Experts of a small language model: width 384, 64 SwiGLU neurons an expert.
Below are experts of layer 5 (counted from 0) of a mixture-of-experts language model. Rows are named router (the router's row for the expert) and show model dimensions 192-239. Each number is 128 + 24 x the weight over its row's rms, rounded and kept within 0 to 255. Numbers have three digits each.
After each expert's rows: a language model's description of what the expert responds to. This comes from a sample of Wikipedia text that the model never trained on.

# expert 43
router:164144087119115136150153116106148113131119155126127114142107124099141123131119132116167097090152139158127137137116132169177107115135101177092146
What it handles: Prepositions linking a following noun phrase, mostly with, plus by, for, against, despite, alongside, and notwithstanding, often in sports text.

# expert 40
router:116131086127147145158151105097118146100146155110108111124128169133135117131128163106134125117174155149156127106135127144161109141128092161116198
What it handles: Bare space tokens, often in table cells or French titles, and mid-word fragments like re-count, le-ach-ing, Cross-pla-t-form.

# expert 63
router:146139116135140142167162113094156109136088138125144171136121142122127113143121176136108103097148150163114110124124108164159104137118107153125230
What it handles: The and national or state adjectives before government, military or institution names, such as the German government, Royal Canadian Air Force, the Russian army.

# expert 36
router:145104090123152165154150106104134119116102154116134150146104167096169143146095155133136089112157164132121132108110167160160105120114117174125174
What it handles: Numbers, pieces of names and stray words at the start of cells in data tables or listings, such as 104, 483, Sc, English.

# expert 25
router:141129116127137107144127111118138133131096125102138150136110170097164142139094135095121118121164156151129163102142114151161114101109108186131193
What it handles: Word-final Latin or Greek suffixes in species names and names, such as -us, -idae, -ensis, -ius, -aceae.

# expert 30
router:171146096123140128161137116120114109114103151106115149132113146081142128155104157110128107102155152165118143099137151145153106123117092170149143
What it handles: Commas ending a clause or introductory phrase in prose, usually before and, which, but, who, such as "In 2000," or "the toy duck,".

# expert 38
router:135110087145118138149115123079161119114067153104125117155109142116166148130112157110131077123134143143139123113136144141188127099078117130079175
What it handles: Byte pieces of Chinese, Japanese and other non-Latin characters in names and titles, plus odd splits like McEnroe and SR 8.

# expert 45
router:152159121133154119160126098127140132118110128111139147145099130109137106142118173093117103101152183161123135123142131176175099117114123167119151
What it handles: In, On and month names introducing dates, plus day numbers before years, as in founded in 1965, on 10 October, June 15, 1973.

# expert 23
router:160160117138146130178169100119123119106096155115122149136096136092128138155114164120126111109137163163150129110130118170166108149110099162103143
What it handles: The words and, or, nor, & and list commas joining parallel items, as in Berber and Arabic, cymbals, drumheads, and drumsticks.

# expert 29
router:149171115121117136169129107102158142127119158123144149118126125112135147171098146103106117106155159155138120104135110149162099100118117156121169
What it handles: Words opening a clause or referring back, mostly that, which, this, but, when, where, However, as in fear that, like that of.

# expert 16
router:146117108134119141157155119109153109141091135137134130154086157106155133128116150115124098103155150151135135106134104131182111104129117169114185
What it handles: First piece of tokens after pipes, quotes or slashes, like A, O, No, and characters in Chinese, Greek, Cyrillic and coordinate strings.

# expert 49
router:138095120114124143175132086084130112123102167132118137139121119089157129153112153104130117104146152160163156128112101128165129106136130168079155
What it handles: The word of in fixed phrases like out of five stars or Hall of Fame, plus non-Latin script byte pieces.

# expert 41
router:136098082154122152139137130110137130128093157092108174126092171083164127124102162158151082122155160138154149101105138155156104119110120172099173
What it handles: First tokens of cells in sports and results tables, such as years, names and Red X, plus emoji bytes and chemical or gene codes.

# expert 19
router:149129104110135143170129134099140122144113126070134131135099102078139124115127153127126115087146143137121125150094119179175102101122112157109139
What it handles: Small numbers and symbols in table cells and numbered lists, such as 6 or 8, plus degree adverbs so, very, too.

# expert 47
router:137139100139117142174148124107138103134119132119135133135099132107133118138106143123156114112131163151160138132112114154172096125125130137115155
What it handles: Prepositions, mostly of, and verbs after to, linking a noun to its complement, as in theme of, levels of, tangent to, include.

# expert 6
router:133144101099140139131112113096135136124084138115122098159123164104140156160136156118125101112176162145138140096123134169149108108116131160114200
What it handles: Word pieces inside Latin genus and species names in biology lists, such as ly in Gymnocalycium, saur, chrys in chrysoptera.

# expert 24
router:128152145162131140175158117091144128120095135121122123119118151084152137152114170123140110112146138161145113136128119174154134117119132148138206
What it handles: Determiners after a preposition or verb, mostly "the", also his, their, its, any, in running prose such as "of the", "to the".

# expert 1
router:128145114131165137146143105092149132158108163114166143157125150083147122138110139126166094103137149129134113116123135153154107122110088143115173
What it handles: Copulas and role-introducing words in biographies, especially as, was, became, a, took, such as served as, became a, took part.

# expert 37
router:147144073129124112145155088127127108137106138114137133155122154072151127159101159097141109121167166143138130121145121157150096104135108155109147
What it handles: Colons, commas, quotes and words like titled, called, Best that introduce a following title, name, subtitle or clause.

# expert 50
router:136129119109138140152142093104139081138115136106140145145107151108148118162117157116147120106162159155142141133105143154166099149106128169101173
What it handles: Content nouns and adjectives right after an article or preposition in descriptive phrases, such as comedy, burial, midnight, golden, revelations, disorders.

# expert 39
router:148131111152127137173157121111153112119120135116128126149118149104156137148125152098131112116150142185119112128113132163157112095128110194114191
What it handles: Quantity and modifier words before plural nouns, such as many, several, various, numbers like 400, and of in thousands of.

# expert 26
router:129152093151128127151147121129182131138097172101133125165103126112129096139070182120128106105148109176103120114086119146153111130086126174075166
What it handles: Short word pieces, mostly at the start of longer words, such as re, con, pre, ex, me, in retrospective, emulators, litre.

# expert 34
router:151150110131136156162129120098151114142096147130128129152097146101159123150102165122125106103149157154142126114086136165162099112104109183105174
What it handles: Abstract nouns, adjectives and verbs in explanatory prose, often before to or of, like able, impact, due, sufficient, evidence.

# expert 58
router:167140105125124139189142129135145136121115154109119130138105133097166130139102163127114114117132157147147138146113142163177113113103110166109166
What it handles: Standalone years in dates and parentheses, like In 2020, 1858), plus closing digit groups of ISBN numbers.

# expert 20
router:134168090138139138155120127091146130108104134139137139153107103108110124161109152129127094114162156148139133105128137154151103124104139147115132
What it handles: Periods inside abbreviations, initials and numbers rather than at sentence ends, such as p. 613, George W. Bush, R. l., 15.02.

# expert 51
router:162113089130116115184138115117157129114099124122143149117119140090127138174114158108127095094147144151129104119123142164157115125129129153141168
What it handles: The, this, these, his at the start of clauses or noun phrases, and commas after intro phrases, as in In the game, the player.

# expert 10
router:121152096135172129164125129118119105140123157135159156167118132117149120139112164134134133110141137145143143096120131153162109143107090155134190
What it handles: Final head nouns of proper names of events and institutions, such as Russo-Turkish War, French Open, World Cup, Liberal Party.

# expert 32
router:094148106127134149154119096123167153141109167133134141131114149078148075151129154099117098099156178152127096111120153159171106125130132165092143
What it handles: Spatial prepositions and verb particles such as on, out, over, up, off, along, including word-initial uses like outburst, offline, on-air.

# expert 59
router:144143104144147121148154110126111107110126125133160129131109152103129127143102157105164104108116131161130127122125163147149111087124114122123157
What it handles: Word-final pieces ending a name or adjective, such as ism, istic, tic, possessive s, and -mes- in Burmese, x in Wrexham.

# expert 27
router:154152086123146143164128136118132119134093143123147133129118133080151136156113157108126130090147150166146159121117124161171095100084113169129214
What it handles: Abstract or general nouns right after the or this, usually followed by of or a verb, such as the number of, the population was, the term.

# expert 60
router:148150115126134139181150123113170107118101145110158136157106145112131126137123145092150111113150167152125123116112142154172076119136118171115139
What it handles: Prepositions after a noun, verb or adjective, mostly in, also at, of, for, during, throughout, as in "located in" or "at that time".

# expert 17
router:155136109105152160144151088085115136143106131133123137165114148114145157157116144124139123111136163151133141141129144164140113120131119169116147
What it handles: Punctuation closing quoted or italic titles, table pipes and Star ratings in review and discography tables, plus Award, Nominated and bracketed years.

# expert 62
router:155163112146130106168127111104126137145096161105108109141093147077159122146086142102117118118166142162137149117114110149133103101122103160121140
What it handles: Periods ending narrative sentences, often after a verb or noun and before a new sentence or line, including ")." and year-final periods like 2020.

# expert 13
router:156158138127148144171141080134140127130096153108124131141082141120139130172106158119141106103124159132144156120141123162161103121120110167121162
What it handles: Coordinating and subordinating words linking clauses or measurements, mostly and, commas, but, when, while, without, e.g. tall and weighed.

# expert 9
router:149131084134140147147154094102142128128105127153154135152124160104127100171091136137123095123158155165148098124106107168158084110132086143116167
What it handles: Words and word endings inside titles of works, awards and articles, such as Best Remix-ed Recording, The Twilight Zone, Deconstruct-ed, Memory.

# expert 48
router:158148109128136125164157138110158104145079154131145120163110115085143132152100129147141111122167165129140115087131105152169091098123119140101192
What it handles: Start of personal first names in cast lists, sports results and tables, often South Asian names, such as Jon, Steve, Dig, Sud, Má.

# expert 14
router:132167096123134141141131100124150132117106147130129131156098115089122119114127173101128112119190156179124121085131114141142128120101099162117158
What it handles: Opening parentheses after a person's name or term, mostly before birth dates like (born 1973), glosses or alternate names.

# expert 11
router:141125093164114136159131122105149108136115118134149135138111152103149146155103150136122113113139150159138099118126148160169061116138138178127155
What it handles: Tokens inside LaTeX formulas such as backslashes, braces, subscripts and variables, plus dollar signs and million or billion in amounts.

# expert 18
router:147112101138148167142155116093131128129101135116135154136103154106163135169114151122136097117149144147168127107123148163169110127114123169123156
What it handles: Pronouns and nouns closing a noun phrase before a verb or comma, such as it, She, army, troops, forces, Clippers, Corporation.

# expert 8
router:159128109133143115152164133095169129143093127114139119158108154090168140145110164119119119120134126145154122130113112143154101102122115136122131
What it handles: Line breaks ending a paragraph, list item or table row, usually after a final period, often before headings like ==See also==.

# expert 61
router:153125101128145110181131130121125108145089151152165121152091117094152113121119151125135120100125133134128121131120146142149119081118100144102128
What it handles: Line breaks ending list items and table rows, e.g. after entries like American baseball player or a closing table pipe.

# expert 22
router:132142103111135150168159097107137131136088135116153122168089148096135114140111168134148112100160173149121129122107128185154123116102115182096169
What it handles: Words and line breaks inside or next to wiki section headings marked by === or ==, like See also, Early life, Career finals.

# expert 15
router:156141129125133173149121092133123123109083127130159127147101131044131098149107162118133096101132151159114154118112143156141081111110135150091145
What it handles: Line-initial dashes in infobox-style key: value lists and table cells, plus the negating prefix un/en, as in un-organized, un-lucky.

# expert 5
router:138121116155130144170138135106118128113095152125127142163112152109134147147113167131137112105156160124123147092118101141190093103120136179129154
What it handles: Single capital letters starting a name or code after a bracket, pipe or comma, as in C minor, KST, VW, Dnipro.

# expert 21
router:173145134124113151172139114122153115107118124115122115144096156124140096166110128101130123101149154158119151115109116150168113111106141170119170
What it handles: Year numbers, and sometimes months, inside full dates in infoboxes, tables and bios, such as Died: 9 January 2000, Released: February 1985.

# expert 35
router:153118112110109123134146084096148094094068156114131104122130136095167139150109156077130093106152177141151126120147104144129111132117113163115151
What it handles: Line breaks after headings or taxonomy lines, and mid-word pieces like ther, mm, m in hunter-gatherers, phytotherapeutics, Cymru.

# expert 55
router:137157121145146155147140120112125130143103120099136121141108130100151105165098165121144088089186134152139132106135125166157106118113119139102159
What it handles: Unit abbreviations and short word pieces after spaces or punctuation, such as cm, ft, mm, ed., ty in tyre.

# expert 42
router:144151103132155146144123103141150099140117133084125099134085144132163136155076154146121096098136137134103108130114135149155106102101144159123163
What it handles: Middle or final pieces of proper names and rare words, such as lan in Coghlan, lus in Anschluss, ose, ana, amine.

# expert 7
router:149135112151114144140163107111148091119121127116143130160117160077160114166106163132117091107162169163152136116093148145168093138112119179110173
What it handles: Raw byte pieces of Japanese and other non-Latin scripts inside romanized titles, plus scattered word fragments in tables and names.

# expert 28
router:157155105103164139159154093094139112105117155137164140168103133112128118137113122125135094120137166153136127128106098159170109104125135157127151
What it handles: Mostly the preposition for after verbs or in table cells, plus at, on, by, and dashes in lists.

# expert 57
router:131131135112122123168145130100143105106103145092169119149091138092143130148128161138155088120132165164109120125138106158154119147105127140116179
What it handles: Nationality adjectives, occupations and and in short biographical descriptions and lists, such as American basketball player, English pop band, footballer.

# expert 3
router:109107110128121145158162098107107116120117121130142142126116149129167117152123156112148110114158163169134139117133129145153095144135103132113187
What it handles: Short word pieces inside transliterated foreign names and words, often South Asian, Arabic or Turkish, such as Na-am, Si-am-ese, Ka-mara, Fa-z-ackerley.

# expert 54
router:144154117131112124146116120128104122089108146146144147125105152097138155155139139112152105094154154145158139108125132155163089118117099145099197
What it handles: Inner stem or suffix pieces of long Latin-derived words, such as port in supporting, it in paramilitaries, tion, ment, fect.

# expert 4
router:162160095163141151160129130097159139128096134137129157145106136103138093154089155097132119130155149156127121127131130165148133124088123147085183
What it handles: Pieces and endings of personal names, mostly South Asian and English first names or surnames, like Abhi-je-et, Khan, Singh, Riley.

# expert 31
router:140133099159125146149133135129138121110110130130153117148115139088159137160093156110143114082145180169167115107104121168191105110135110145121176
What it handles: Category or label nouns opening a phrase or table heading, such as Episode, Title, Season, Grade, type, ISBN.

# expert 52
router:128120089153138144184150129099142149139091141112148134151090164097184116139082138121115123102107163153149139141126130162185110114076104141117157
What it handles: Year-range pieces in sports and career tables, like –19, 2022–23, present, plus table pipes and name pieces like Portug-al.

# expert 56
router:152138117143131125170117129116148133140108142097134143139108141113144122135095164095121117093160166169101143150111146192172124099098096165105158
What it handles: Year numbers and the word century in dates, usually after in, such as in 1989, 15th century, 1670s, (23 April 1812.

# expert 0
router:166160115128137164161124095081135110133097155121153138123103129089157106142104149126135116093162160141154125105089117162163101124113108180126171
What it handles: Pipe separators ending table rows, in census, election, list and sports-statistics tables, e.g. after "| 1940 | 210 |" or "Série B; 2; 0;".

# expert 46
router:154112098120127140166158127097148141128120143140121134158113126087141126152091153128133105110132142145131119105133131135155093127149115147113172
What it handles: Function words linking critics to outlets in reviews, like Eric Goldman of IGN, Wendy Ide gave, plus commas and and in name lists.

# expert 12
router:134156126119150149173129108124142122128101131125176117143106127087157140153093164096125114115130167167139147145116098167167106111087101149091164
What it handles: Words in wiki section headings and infobox labels, such as History, See also, Personal information, Career, Population.

# expert 2
router:165124120127159149174133090106148148132102169145167135150105128100127102153106127113126087107154165138149110129112134167171088151116124153145159
What it handles: Verbs and commas after a person's name or pronoun in biographies: was, is, died, became, aged, buried, of in "at the age of".

# expert 53
router:161119108121120145141143119112127118152094134107148147141100119073142150140101153120129121110176150110170130115117138160168087112110096181124161
What it handles: Nouns, often plural, and closing quotes or brackets that end a noun phrase or title, as in posterior wings, return legs, pectoral fin.

# expert 44
router:137132071130164128170156147106141124123115170156164140165116132106152125161090159139152095108154152155121119088100102145160097095114108157143216
What it handles: Name words in broadcasters, organizations and titles, such as BBC Radio, TV, Sports, News, World Tag Team, National, International.

# expert 33
router:159149073134117137168145098129135120128129142106149131138121131078159128165124158089103124091154163184131120109117133157183112125123110177125152
What it handles: Commas ending introductory phrases, time nouns like years, days, point after numbers, and conjunctions like although, because, as in Four days later, In 1993,.